Experts of a small language model: vocabulary 11438.
Below are experts of layer 5 (counted from 0) of a mixture-of-experts language model. Rows are named router (the router's row for the expert), gate (a neuron's input weights, with its number), up (a neuron's input weights, with its number), down (a neuron's output weights, with its number) and show model dimensions 0-255. Each number is 500 + 25 x the weight over its row's rms, rounded and kept within 0 to 999. Numbers have three digits each.
After each expert's rows: a language model's description of what the expert responds to; "mostly gets" lists some tokens that are sent to it at least half of the time. This comes from a sample of Wikipedia text that the model never trained on.

# expert 5
router:520520502489502536492569491511532504476492440510521446470487506473481490531518485528550509505525492473479545471519533528509487506494532525505495502475484512484562572540491499513521474461531466455482487478525500512481473470521500534478513475512527511521544488486471460495500460508529526484488508492506487490475495483491446523491531514508527539510487506465503549496463490526503483502462491534535472473483515513513500511559494486520482493494503512482455530527524500532523484495489488448524453507467504485503472507521507474513503522493502512482495459506540491528500496546464525482500572450492493520511499536481502461510488549503514513505485518504524469510482564519516503462534528487501496516486472514517489509497498509499484479472517489468474573503524498524552467495503507
gate1:519508455485494537508500524500554534476502519469510504492526493472523528473484511500514558471504505499544510500471541480511475491528526501472481475463497525490547520471512457482496508493492482535478554550484497495473517521527527490524534571498523457471513484486496469501529522455538479491482441504491490510468509502494527499531499549487498495516529502498540481498493478485491523459507505494500475517527518523506519546496453526490464526512479508516500513451480489483501506469537496484489491546457515517516583509506512539512511503484462480486490555477490471549503487481496501484501538517467488538518480447485451499509500494491498475506478475500466486522530483511532506495507519507494461464510488508521502471476496466487482507532499461473518539569476503522517534555506481
up1:500493536484477491490491496476545500479507500462498509522508472481502544501493488515522551527496510519551516522495486510510489545527533488472494462503481534551474495440490470494497516520478486541512537515492506469468494527475489521496525527495483489511545457512510502486550528495547485508482479537507488505423517521493549501539535531532503469513472484491530496522519526499470530490486461501459452490527507496488489530526492512508497522504488495504498490450532444486507482482526502495511500541484491478525530491465525527470526492455500470477486538490495485516526500488484504491563554536466493525499473464502480521530465517448526468505496445506481496506520499534518490482492505535484496503513522448487502481459524520508487476535489510447486525533472499497512504577516483
down1:517493515498486510565520472516490490568498481513506543515519496486501492477517458510458518490488547476464480479489503478480528516498532510526514499452514524492491518479503484524481470525470465536521506488489473531516501446495521459529507444522486524506486455490526501553498533533488493505482471496475518509507503473515490516515504545469481487489514483525516490532538466550501501500486524532526545450531507538467484468470495469468470557525517484509479499469463518499470462478526532491485527521519532485542528480498461500521480486508527495493477508526484447530518530468479557529459489501491500506476527485477520505492506506514480474501486434523516488545486498486477502470541470522501547508489510481522503477523493480542490481484467560533472528483520489503479473475501481
It responds to: Second pieces of capitalized words after a first letter (Ga-ede, G-ets), plus heading markers ==, year digits and "and", "his".
mostly gets: " Phylum", " At", " ===", " created", " appointed", ")==="

# expert 10
router:511510515516493527504505521522507484454491458488500480509511474509524535512466473487481494467510500547484521519494483513506502471480489473518475471514507483526544478508469512482501543512463489528477483518514491495494522479453495546469503444493514500513525515481462498461452491492480490495506514466501509503491532480516468531498507497511494494516523466526501487575499433463471421494480519471564497511467541543511517502489486513504492515501548474514521421454477479506506499467533546468513472534535508493521516507473527484479559546490547498502535501458523508484505497491455511497508505474502495520468451477481505548503440528517523503477525504511485497500481522519525518511517473486525517520486451484520478466508511504489478515498553510531507504517552487496515494484481510
gate1:545468495485491505472466506513494487508530527499518471499515475485490485491503479492552523509463440512537491495504541542514509513492528497451469501495516525517482489527523475505496511479492484491524500480563459548488492516534520514528499537494493532504482492524425484527473498526533529542508498537513466537515491496520448491536485500510520529502533529468501485500518481501521541487486492477456463501503545528473517476464505488559519540497537504503509536528479531492476538514535480520478456534493536475515487521496487506507459530514472487475495505455486523530473494538500469477517491539521505503502482483520502432494473517494470456500497493514460526542513523497507458540484538498494496489497524513492464539492453490450551509544486496476486469523491492498476516500472521
up1:502535514519530490504521462512478499495522512510494502523468563528508519510480495498482501456514547507502502495477498468496493500492460459547514505492509473485557508431490511464513496519516547528482493532467530461520528473486455510520509458498480464478548502476524494503552489471502492464473516476504502483486488455494515519454535497532433479483456524539492487509483519500492493525527566524544496496477473499528520506507489519476492482512516485503488446472492453515521464469470480510490519500499471500503497467507533523478528484525519511485500518546480443478539501470460518482505492485495530467515535492510491551501490514501512534503468480528522473493482493510516486483500474525522518503453469484476559498514500529522443499465490488513490496532519456505514515538533460
down1:484440500488504515510515517507487449495530490511479543515524497517512522494476472540505528566497466494512510498529478478520489491487494524512522513504483508524532440532494513520464512514425465479445500512534497494506517466517503523501486482497476437506518515505445526477470516484509501464503501507515511507516539511514483521514476542525528487442445498473519491473477486497469492493498536463488525538531478490484516537467471485503516517501487503492499502509520493457496481477452515506526511475529525471508495509548491498467524497519486555486472533488532513523478474492524454479505513488524521545523519506505473503488492498536496448476476492467529504473511554536516504499489487531500515540437483557519484467501460501500525490491487490496521502555506480459497486571498506
It responds to: Endings after short stems of common words, such as beh-ave, s-ash, g-one, play-ed, plus words like returned, away, instead.
mostly gets: " returned", " well", " Mary", " Games", " away", " Age"

# expert 9
router:471494502491534512485500488470466489506535589471476549529526515487475460507475493476472486485491501507486480482490487473498482527485477499477494493508526557506492469490502506511494522523518510554550526511517536520466507531484507502512483508479491522442494528484471507491535489513517495499475494525498488507492510536487526499510473511534467501542542523521461433493479524539460497464528485495511464539505535508497489545493486480527513548536541523537530529491480491526527494488502522533484530479483489468520461505466542496525494501470495474512510549518446482499463495457520542511485446535509512457473479472502516525518520491464539497477508506548488518518503504502543522472495519524516480448502536494499494478508487459509554511505514516532466513522469487464471503511516479
gate1:446495498490511510443516470490523524490524458456492570506540459504523478515484510481473502497517496491492488489519504516520512524514468501511518508549492464511447489529518489532451483518515500491518492495510471491497503461517496493545451524479502528467502525451451495507501518506520490543510489502500477508488468503468512493524504531510501499521517528501506469483474495504474531495548479513468494515502534468500515482543484503526536483500517504496499481544497494515493505483469463543466535523525514464514450486562558522502488536475530484455528506531498512436474492498492501482534470546569511516504515532490504513466475503487533466484480480495520488490515499483508527503487562521505530490490500499489522550462501526443485537467475522456516523516486501457496452493493510
up1:503508493489493523499521525495492518498531534519485502460485541505506494486498482499532491490540521492495462507473478482491479479536501459487488495527523502537501521512522457484498461546495522534497549499499494499475471475495435481513525507525487550461472508528504498552522455526472558516481497502491480468548448461513499469523510502494502495481490456498517528477467495489491466486485532494560483488532502534502482488464510525496462539513515512495496524493515514510500485494453498518509516483555497517457521536542474527500482414521504510469452473510511487483476498509478494499509508511482492504506508463479498481506486531511542509519476538521492503482486462466463464538492479479483453508483525512478477450519470548529470525549497504513492468495553473550475516491545516
down1:510540566490491458474512470486496527499525530507469492479474511537445495506492457509497487485489482494506455507476486450489476503494476475507490493481480509539488491523496458505510490507525524438494522453524509487469502488469486529483480510490469515501482511511519502479493531500474541484501481487486503471446495493529495547463511495523465518519514490473486539458522515455493522496496497533453438516493462496522491500517470470519466507484510481520531489447535498517464514540495500509510530492499465511475485503491469527505540457519547515504526479451529501478528474478499495532548502474492569496476496477562494542508481473494487512508507508465475520488524497449525464500473476497491482491459488480468506464460489513492515542499426499496463486526479488514510539528501500
It responds to: Suffix pieces completing long words, such as -ations, -ities, -ing, -ed, -ical, as in compr-ising, theoret-ical.
mostly gets: "ations", "ities", "change", "ument", " Nations", "ational"

# expert 8
router:557470480508513484517514495478481525516502481451503486521445484512494481530505489494469494522510517476503487481484530525466474536488482530540492484476526529524467515532495504479474473468517513504476471467483511471492467524508547497495544502507522501506516496511543491489540520496515518492497505470476495502532484515529491500499501506464537514461508462504507482525480512480544545513489496494517538435465476458492472461488490508489466504507468474479509490574492501501499490536439488491538422469529485488443500488557485507484480484480488517523512477505552534503472535553491478483500500507513514493480507512477521489506495505489498544509533470487531504532469488454436492509528478508485482478494457476468491478526479513508531451553500502515507484469481520540524477462512527
gate1:513546486514477492477491527541543481482465509545515494534534514476513477506509530520504510520499524534505529507536484445535524484489515475475512500519484489520509466526518489520528492505476498525479512542541475504480492496502486478525491497474477458500466482492484538492514509483438512489474499508518478508487520464492515513526544526518526448553481478498540537470487487511494465503520523477478482549530497493497510514535480468482542514456527495497465488476557503547465523486506513499483529499478530522530508451508502503520502473502487492497508567511468489523508472487488503547558523497487440511516479499539476511464524480532505493475450449449488519476533507472519487511512488527516502551545501494510501508473503498496489488495461530466521470519503528461498546549523473
up1:494509547509464454488477489485495517470488502478534490469499509497483467498434495501491497516503480418514511509504486514508493478521514486500473464526506499493504516412490485462537523520502503487497473456447493451524539489510479517513479509533458547516541533504476497474533496509497501519496512487513502459443487536505521430525493483518433532530503517494520518553541532509526505527478498507509525522504533509533500498486532528495478549498473480513497499512435500514468441503507500498500507523508507531476486517467488486516486485519440522516505502558510488491522499509508490499460540449496500451485483490495513486528494529509473500515504525503514476516503487489496545497508472494560488466439497485503497490540497453488504500521521515488522508517487488493508536481480479
down1:481450524541498489471534507502534473531482531500498490518491501520471482487522518529441514498484456481459501507498493535498501488517459495496469538491516518496499520541496496483463498468507462538544551509522533516533524475481515493496517481495480493520475527529477502516488575457498535509536528518535511525526489505535512517483523556454484481498512507515506512507485487486488464475515481530519575496495506503462496539551447531493505520536515502496520544522549450491520515497497527478475486476487478490469429524515474497508517520472482516471523462488529506521533528495542488519504490493486513542482483500553516537487517510475486541484550520506509497515536480497475486509506520532491515472499491511456522499524482529516474525469488482507490511557486525542500473526510517
It responds to: Capitalized name starts, acronyms and digits, often in election tables and biography facts, such as ICU, LGBT, George, military.
mostly gets: " military", " Tim", " civil", " Animalia", " $\\", " George"

# expert 11
router:504474512525498486525517459479518503505492497491487497482460517498520470529459497480496476463480491469483483481498471486489484507483509493510524536525478497497486497490476487510468456474545558462436492491477475484518515489505523465520470482526475508510485512501474559490497529543483528501446491503484486503497502504479509496519501480529507513451471549512481484509452529556490532500470447529481493467456538462488470480499518499467498472539500491507471535533484456482512461472492483488523539485502473489513485446548495490463466502520478512559539498523545527475504497446484515552485492539540505490525486503453520544515491499502501528505520498481517494539525482521474490503485502503541505447483498482540503508505492475528524499468454532468473537499455492536483500502528512
gate1:514506460547476491471508496505498496477522455502507460486509526511494512525528464513507500486510465523486485532469508537517526445532471537509485529487465502502486516464489495542528480499512480479451515506490496462493483432512537463539452465496518456533474520477502530536477509480472494514526505497512489469494486497471507541550512504502507487541452532492493512476537457505524496480535491464520511543523489523538489537494526520501519571489484492488505477494536492450479503510529467521534459556529486509542504493511540485483478488479498495494504491481503524478532485520507497515500514505510506538484505514543433529500503486533475489488466489513462502463518533451483537483446498548491478525488461514528476491507539523476497496459483484490515523498538479485523509519503505
up1:512507526500487498493531521510462507484509485518520464494513504456529522518519464480511543525510544535480452507482501421494510423526465508504507504502458474528499530499496466502501529516483501471493512542508512472473468458497497522538485472467464524509501498491469487510504505509445499506494463506479517460482460473503491516532546467503476506524503509500496486504516468497507482494486533487513500498506493491466503526533499511496508568504464536502510501483470475464517490515478469495516554532517478491558480536523555460472460493474516514479505486486491500517538493476478486511480513475470505515499498547505455526530489542525504476504480499537462500495545483484463541516497502503485458500468509473518516447535459469571490489480502517487507477444483522481527506538515485
down1:424495481458509521505506493492468487493504510480452481494537485526481525486515505475519474480489499547525535531529538503504485498504525507534501489470480462538509490515520538502514487516486524466491503520519495503534533500504513513462522486502528499477492499515518438508523503559520455469501487502511477483499505531511457516494499475483475525511532484487495475500501518469529527510511506531503463533476490547529511482517524477531535478528475462486549502502482490488480491508447485531530466461486472523529498485497490486504508477511529500481504473489547497480498540489496531495474478488519487494506498501516462523536469483493489537510568461503480567471531507507504496509511496487543482486485450482468488555471464572529493504450548507498503523534472474470556495515528454
It responds to: Final pieces of surnames and place names, such as Humbold-t, Donnel-ly, -son, -ville, -burg, -wood, often before a comma or pipe.
mostly gets: " Johnson", "wood", "burg", "ville", "son", " Hamilton"

# expert 6
router:475512484498473514505476516516486500505512493511527533527492508445506484507535499503486470517534502479489553495527500514509514473536527487510505515541513460499561495571525482489496452456500509470483509449480519497481477478486499496492487540496485466508525544517560474523469458498505470510548461465504523493513509481513510481467463508500471490485520454446504516483506507508490564519550545515515509500501495499512547533491472502472518467472481553501482506491495540552498518482475508505497487481507509521485532514524493532514474456478541494500509467524502513488551499481499463501511503485465500491498489547537471497482482484495505499468488466471497470476524452463481496476532520528495448488484534498505533496455452553536478499505507481545563493491482494507510484513484514
gate1:487527475545491499471499524525517492509517474529474493497505495478526498480507446483501526495516473488479500522491524544509483515472518488506510491494513504536514463496495495478532533489502524492530505542474545530505498501472493477504457495489463517502509488511532456491520516498463493499493493479527456511493555487502481485498458556495487472506543479481514509509494478546485531459509475466477494485535530435514528501472480526503529465477507499502522546466533510510472539500483527542479489494470548518520528492537451488516504520506513531444503478472455472520508488511475463534473510522450521533491458516552479514451496445522516469490472520543490475500491523473485480529503537541530519524466527579513491524468504525503464511495504489510537481535515479515503512511506465
up1:455505511523526490480491500515498492532519489519548480552506477498526479503524438488460533481536492484549517538512477553514475498520489530522498498487506484533493505491479515470504491481492485516498550548477543517535491523493507481503472517504502499506513511523526471508527525511476506491499472503554468465506511502508496527501466521475514519500508464528501514499489508518511530475479520478499486486545525495506477505467497518531529484490494492474510556493535501488481536485509491541522528498461541518471498502477456457537538481507477478444511477477489471515494492518471456502477504535457514520486477513502516482447466442518558481576468502505500452507495501471475478514497499559518487509487499573500519515534540510500535541517521476518551482530498474544509492488494508
down1:536505477492468525497485478481478500529514497494513470478419497518520491497469465494509447481535517504468522493554492479455502474495494478506512499515523563534483503457527482530516515523473509484468506489485507545468496520488531500544422502498522499471509492533533521523528510516498504529484505440507474531511510489515494545523495502477486480454526463484460494476486511481536514508557521541519490486501504500494530512457473491477448489529495499458482478496525526481497498514522497526488517479488528492461448504513477478473505504501527522465483503544506516515504538511506461505505501505449521481503490476509528492470493471450477497535478533488508463493489517538504553516521483518475545534527504510515480530558509488461512493483550472480519509518477468523527520456495488
It responds to: Field labels and connectives in species, gene-location and population infobox text, such as Start, species, UTC, the bullet in "• Total".
mostly gets: " species", " UTC", " function", " †", " population", " plant"

# expert 1
router:541468488502485481516519479481488524516483492456497477508458499519494489529497497498483481525510510482492481476488515513464482537486468532534505486473519511513458513537483499477478459466542520485469484467471514476485479507515535501492544505508518494505509495502539504503528535487519528475504494492489508509530493536518499493499511506457528516443507479503505477510475499488539543513496499494517515430466485463489488469499478503497482501508465462475494494575472489499500497527454496495536409463531478497428495512585489509494478464473504531515507476525558527512467527542482496482503494521518514481493510504478521508501485518499492535499533470472542478532472484468431498514532491516493475495492463483477489491518489509519522457547498499511494500480485511554512468449520532
gate1:467543535491477512502470510514527495513520541466478494481523523479517466515490473519519537510501472517492547464518497463527520464511487495479517531512459494517505489455531503509510507522498507526511509553496491519522443446514496499518470460507531520490521489454493496483451514495545493480433497517539514513488524518492494493480507517540454467520478550492506534457509472530428493505536480502468463513525512494497574532538508507494541486549536491440499506500496486512490455440514510469490484544508495491515486525520482474526492475501533525504478490512506480512473465464472525496519509477538490508533490506491473496476484500518478475459509506487533510465539509509536491487492510505510513524493540503499506522500525463468523547475477462524480494551505486479477505527508495
up1:461508541534515540489483477488505494448527480470472474468502491466485489505494507509485491528543483513483485488487477480484503484476483506508523511482513507498494496503511492496498552531529456488499469490485499517521480456502481496555488486427506515500547539468511508499490498502523496525472473521502507495494485501540541491492444441501483475540520488487473506453488480504553452490514484503520479515456533546529469519521516517501533449432497507516511495481507481498522428488424505525487528509476540495523481505521479504528483525491560514498499507508545450544478498505496552483501482523510458543504474525527500472498484506499491482496480504492464526489534514473489494550433513487505496493499495530498468487486520462512484531509505494517497485489528483515531545506475475
down1:499523451510478530532519468528517518421471464461495528507481515547464504503451487507542538509493528533486483456478481513487518530522497465448527508494483504533480503502471471477503513492507518500537503468492533470533505514463495480500508518446469505547468488496505509451503484483482549508524486497443522481494511493510481487524513491513499485512486500498527507517489485549464531491536491522508514500484526493482513472516522483522499495481549521528470483494501524510470538527455505495511468489531498517495506561525499491534515490530480529511539520471495499488493486489531516509488483527530523478505503528547485513480523497516480461566506441526491461509451522513463470535482536533503474486500493561488507521528481507501487508505469492531462451472520491500492500468501438
It responds to: Name starts, initials, country codes and digits inside sports results and roster tables, such as FRA, DF, MF, Cup.
mostly gets: "_{", " Cup", " DF", " ITA", " Mon", " MF"

# expert 4
router:492481509501499528497492530533482523494505515547492478509512519555489564488516484506525510539498484488503525491481491471490529430521496498531444493540502479514468500491528511493489494530501489458480483458505501500489548477496493495501484477511514519479524483494499519529523554520470461469515543484511496477501563506546528487496513516463519507527500491446486506503530542510518475503505510465466510531502490506497483505478562582463535475464477534521507491436496516467494492538506478507495564508484482457524496550502495499495535487530498488513464572521492486542513498505519500465500491434480516536546503517480491463468491515500528459506468481434459508506486486461479512500481506483468516528480500483481494492493507496534513517509509500475476483504503515484491497485511516
gate1:489521495492462515487513581521480487475479485505494525500483459465487520452483511452545517519543487501502473487478490517502452477482466511516489516536474505492506515495506501493501522472505518506507469496502485456523465528449500509514509484479516505467503481532514515564499499463530477457435502471582497523460454488499523542477525488509518537539480487489488506482480480523501487513524498495504507517501517538463522486488531521470481515425533501508516472514527499512511511512469472493482485517524486496493446468510488496521504475497461490455465525528458508512492492525510501478471492430509510522500469503563513521481502502491453532510511506485475490485488484476519485465480501487495515480516507532507505506497451547558466527504505503498541506450509468453499518489511487
up1:489527483496468524487512546473481506452487494528505516470496481497468518462528475449549535508548497502511486520500503534494470465454450514489502527520476480528482517469505488509498535502488518526498486505493484500520456498487475498504514455502503488446530515480532506566495475467521490472466495454552493538470512483490527499496552472509567512503476490480458498504475467520517453467496470485483508508512499476491536460503504481453490524439505527507515487526560497508514502499466451483512505512496474505501450444500519528500507509493495481466451504516464504506514497504508522495511486450541508515528507521527512520483514469478464515521511527515476502485513477451529473507487476471500507473505504542503506485491459517542464521490519505477539502435517490444492498488491497
down1:493514482466512537473488504529478535439543430482523516511487513468486471513492513514545521481461520511453499521489467557467488497474512462542517511504471484462508461521517502521525517507504526510523479476527489479507462523500513501501469438484507520476504499513514466517510477456526486472463504514484533501528519498542517490503525501490507517540485459517479484504540485486493476520482466504504527537530516507476520488496459465491486496497496519505495482496488480499481481519473504468467468496485514503513460457499504481483498494522528510440488485482494541501518612527505523489511511487510482508508553526433512472517511505489478527484537499507505516510486533527464501464496493464516427498480514496521500523496519487527522540525522504460496497491535438507491517507507465
It responds to: Very common glue tokens: "of", "in", "the", line breaks and list dashes at line starts, as in "view of" or "- Wheelbase".
mostly gets: "Scientific", "',", "born", " Binomial", "now", " such"

# expert 3
router:510515473513530464515489444478498483526484491486530486514514518474491487520519537519473542459485512508513517502534500453515467504511471511502501510450471461501472556473501523529493489579493542466524519531513479486506497502526522513558496535487530497520427453505533506510511517480484555529506496546477481461483516513500486486532499479505487484503495540508539535493520488513501492511484495543483493499511493511496493454514546483487493524531464489491483475531509475450494489500549498528508522523453505492505469476454503536520496503530485529481494469488508478528494511500481511489485454524475505528558498495517516461472540482508487501532479540520514508476483503529522465534470542538514495522509540471496530499550546440535529502522493509492474493471511505474500478528495491
gate1:449476480478493483476501458526503478521508479482490436485484498506534508463534470514458527484489504488482531521480534521502490499492471484450455502496521532472479492515527528528523523500464460461520568532554454470540532473522491496461507527504524465548439519487496481543491522466487487505522503457502498486476482465509520518497478479492497478511514505509509518511478483522448509519515482505525495537505498554511525517497471490476526517524508439453488496514462458461483507501494475502477522510519505484480456527477502517544490512516475539492502487515509497482465486476506494507513521483516493518472494504516451521463489450461483515506485516497457507483426480486514502485443463498485495514501491505521508506519512506502531512516490490509524554464480501520509555479521537
up1:541498491494490519491484498512499499505498482510479519503449495492510496501508463502514519521517477488523498500505499524515548485507485514478476561512533484488456510417526528471481478525470524509490487525537496499490481523497501499546521510503487448508459565483520520514504495497495500484521503467459496491503536499527555523526459488539482507532514480488541482495558464492500506444521484521522512503477530501474491484502470494508460528470512504458525532554490518514505512518458504490493440498548541505484505539443503472526482505504521515524512499468513513502469499484528500492501479555476505490490559497457508461566476481518502506487501531444469512440492551486487506531452511534511479503481477477479538491482504525511492498488508485530509507524513465516490491475547475
down1:502475523542465476464527492476488503530505490519511528528472538524500498471495508470482519541473514494496517495457512476484450548489484496512506531491455490472490503489483514478474480484496471498505501492498533481494516515501537468499504518473485490506526483522523489501455485569520455468520492486461566520503536526481474521510528478466464530510474509521478485511522495480529453471511493459519445526472531450502503516521505491503468511514449546477529528553480487477506536482508461492509518514544532484544510465505517503479511450495509472554542519528503506465488557505493529504508488516480495488505470492521551475470485537494519537526475525503482503555538477494513516520507467484518471475465512497563514496494499513507486505456505536527473467503480481518513490474536505
It responds to: Prepositions and commas in athlete or politician biographies, such as with, for, against, from, plus the word won and table pipes.
mostly gets: " against", " with", "|---|---|---|---|---|---|", " won", " Mill", " editor"

# expert 0
router:510502547491488482456468517461489488471516490510503503453494518526491480445507492460497515486502519527502448542471476545499536495507497534494529502492498527499497496508488507516541542512470438524479483526462523489547486554483516477530493500466494510543501498504534532516449445515504497497497509497487524496531470509499523491454529551492502522476499563515481512479529473486526491474469487518491484488504485489486518505503514507484497500490474503531499495452511496452507475522521493535515523492531526538471498473470464496450537492520477533506493496461483526499504488516503533528500517550534490501442521502491480519503562518475444498533538497538508502519486454529502519462540470479506464529504490542484516540482496515513462469511472467511470449501491503480529516503515537
gate1:496507514548498497484473521473491461505508507483507524434495468479503461444507529492515510489461481494450472479504483472516524496477512503517468520531495528490496511453515473469553491510465508505481499514518489508521534475500498497468483506528510543512489524507512545490498470491485432522461483501514503490464506486545511486456558507503511484522462509503494491479529505508502493485507524463502478463506509480495547486510475466543520488496481471451533473529439492493493507474534482458495492499445469499493452508538465524475496506484505513540520517577487460479501491506533507468506524494492491493502555482535488465523516461514476518502451509520502482513526503547492523499522505493513550471544510449534498493447511496503518462516490502468517548513500518480490467486528502
up1:531523519482532469528504586483493483483509498534531468503512537494480497413516518472566485464491499462472510504477522478487491506486519532518498498497527565483514530500468460489560510520460425493472495523514511498544548483479481493526510537482512517542517520522546501529480478523485524494455474516530513511492455496492553487468506505502522508516499534516466472487532506520538485476508541479521505455511516478483492493493499514485487497474503481497525542514456482508495481499504507453477530512491485521477467500458479499480519486482471553538517541506544474485507503520507504488491519516495513480485535468532496477525498467503495487516496488546503508546455480529483516467525462521495514493490492471508497484468511503508514485504473486472502457470537509504508475484501468
down1:550465483500537473467515552499522547481505521502490480537478479461483528494488536502542503533522538519507508529531503485477482461479470473540524503503537532495500488477521499460474508515534522514548536534525506472521490489479496515462522523490496479443531428494466509512454497517506478492474561471494502439535508503488507521514516505464469506496491504483479506471505515529484519507488514456494489470525501488488492494513485501491470519470497511507499420540510526508477516458496507488480531492508532524514499508520462532546505495513532490433499494517516471450519501482514449513498502510539511489492500498531466478468488507490481535530495458517499487529485503476546483515484533464522491507489486525504474468496507524532471461525530466536472496522492523466531522456516494
It responds to: Tokens in album and discography text, such as "by" after release dates, chart-table colons and parentheses, and words like producer, vocals, label.
mostly gets: " producer", " Label", " vocals", " album", " band", " Nominated"

# expert 7
router:509490510501496523526489501475520539491477501510560488468510502474520530495509499514521486510472508477482453532482513492500469511488461514487577491484519481474473468490552509510484461495481521489527486509486502495479489490521479470523500524571523431477493455546487525485544468491553503489501534505471506519507464521481510493521518500490477493474518530494498493496535483464483531457499456479480518476475540503495511487498460478498488525507463527513485535500507504532488513489480491442498502530471453537475521488474508449496445451547516484506469475530461511554509496491513506481540528496476486472477549516501475469527505488503541535548528518502493508497495501512495482515507523487482526478500487481517531511503500551449472456515524524471515468495558541498477483487487504
gate1:499542517517501504510523490553517488485476474520524507505513493499466476449485484492473480515545472490472484463488535489512529450507502481516454480482484438466528475469526474465543487472498515496535523527497470465516483459480514476499518473479514504495511466484527476484532472489470447484483497534571476480484497482477503464496507500457470471511490529513476511489479493525540487471504497489501521511501521493506538540482470514517546511521479441500518500493496491550487504539487468448480579541427544532537557497486500492475509498509501488504481481499485506523546484531504500502487510479475484479540507551516478503490452494487483495494479496516472507459498521471519444477529481472491504514499496485509509530507525493518493490494515530488516495473544497495474474468478473
up1:471528526536560483514483492529490506496481493499438506447497491484437525445458490478513509534503520507496485495490521485490488455457493515532455449476509463497502536489477481496518524494502540524537508484482469458516502468488497478532495496505533512493549439503478481477488488527519508473483530526554486499498493501465476493495508508475478489469497581514483499504468497553503523502486479465470476494471528479515514536500467510487536512479497437505518516455472472543479512542482501473510525498467506508518466486464470435462523495498474507524489496491496555532496508531473488489512472529494526499528470523504512482486485513489487493502537535502540493527486477468468466450530481491490475484488479469516520518489513508554496484499528508458484488473502493490495517499486488
down1:477478446483510479459487519512497510457488513492498505492510510469453506463478513450472535540510457466469509487482471477460499505524471505498539498482488499490521503452517464491492497472492542516539510484501485509455511485487492513498526497494469480528512578463500494491526569495441526492483437549467518464532500523508497483502451534521496475484493506521502516461488481493518491510466480498499490474464546512489464469518506464501481484498479503527480532495480521492512520516540442490539539484524531533485508507486519507485517509489516475481510506471522506528488513466518523464529524473540536512541491486512510500476519512464484534553484525517541482512466526517490462551517482462533519485470542509514507504492521503462538495522520510539474516467469511508518496490474473
It responds to: Decimal points, commas, colons and dashes inside measurements, lap times, distances and ranges, as in 29.92, 1,112, 00:50.02.
mostly gets: " Succeeded", " no", "–", "mm", " million", " pm"

# expert 2
router:466470490497535517532505539519510490514479508522518535523494484518535527526498528525489506481479538489544509520473464503506542525533482495471473472492501492479489481448488481475523521514483537547526490503516523510550556515482504495513501495489454516431501500501503463515501527536465504528528497526542506496512480496505482513511505513492482472482433517494491527514493487464490523499471533522456527505503478496540443460486511531475506516546542507519521538504525547467509477493464483531504516535464474461473505512541450503498472537494466469497496500469509503487483501452513489534468472485477506480521532490531521461520462482497507488526508508484477494514528513511524490491464509475463553505555516504508459522543507478439516534475502495520474474541475513532474518488497490
gate1:510509466484490514499508513515499489452511477523494469518484455454519505480528519524496483523424480486509445487508497495506516468451508473488496440516503461450515502487494490499493553559483504504548529519535460486529505543508497546512499471476495516498493449502508499501483510493498499517492466470505491503493489501502540475473496503549521466483498491519513556493549515497488487456508556483492522515532511519481499456525505488536504467508553459491522502485499516475481531485530479532493498513526496482524509498535496540471505539528482516499486483522539468496530484514462453474483474505502501502494474549492482515496530440558528490477493459471537519491532490482540506489504503478498498500518509540481462464542518513511512459464471500489502518571538494475517506501490491
up1:459488527525556485488437457477496486578509493487484502471498508505458487509494459484499487483537490491525524530497527504499461500553489529507521534486507531479488509510518546498526475435514534506476489492468474477517503458511524479464504512531551495551512555519473488506548506492533541458462527482442479485509496477481474523495527519486476522523498532516556509477517471513520504516495448491487483473497498477507515550468484506498540527517441521431499481495516465529498470474519512482485503479513480522485484505494505464516525485502556481509504486506512502488468500469524544508521502475533512499516545465495477515501499518471509536500512537503475492502476504488488507497468547521521511533519504483494513513484498495496508527488515524459526498441484518504509512507549504
down1:496517485513476498500515501486521488555508504488476537490496468516463468573566493514452512554540466482484511519544498490510470492498496472457499487536530511522498504467474520526526503495514470494497557443492465473514455536520529489504458533470506502489505497513483454525482521527464511486541530505493496551453510458513509511520556483455488513470502499538523540482512486515518480517515519447504484495520498482505510513480464465509488484516518471497542484478524477535471517456522518457514450466478530521492529490454487472486540532504498510537493537492507508549520513501495519516505510508512500510519504541476473485513536509547512496513499467499504488470478513493505498489503519503481514504497482463480509527504543519558527513507520474454534502501504486491476464471542488
It responds to: Word or digit right after "in", "to" or a space, completing phrases like in order, in effect, at least, years ago.
mostly gets: " least", " Species", " along", " Years", " continue", " ago"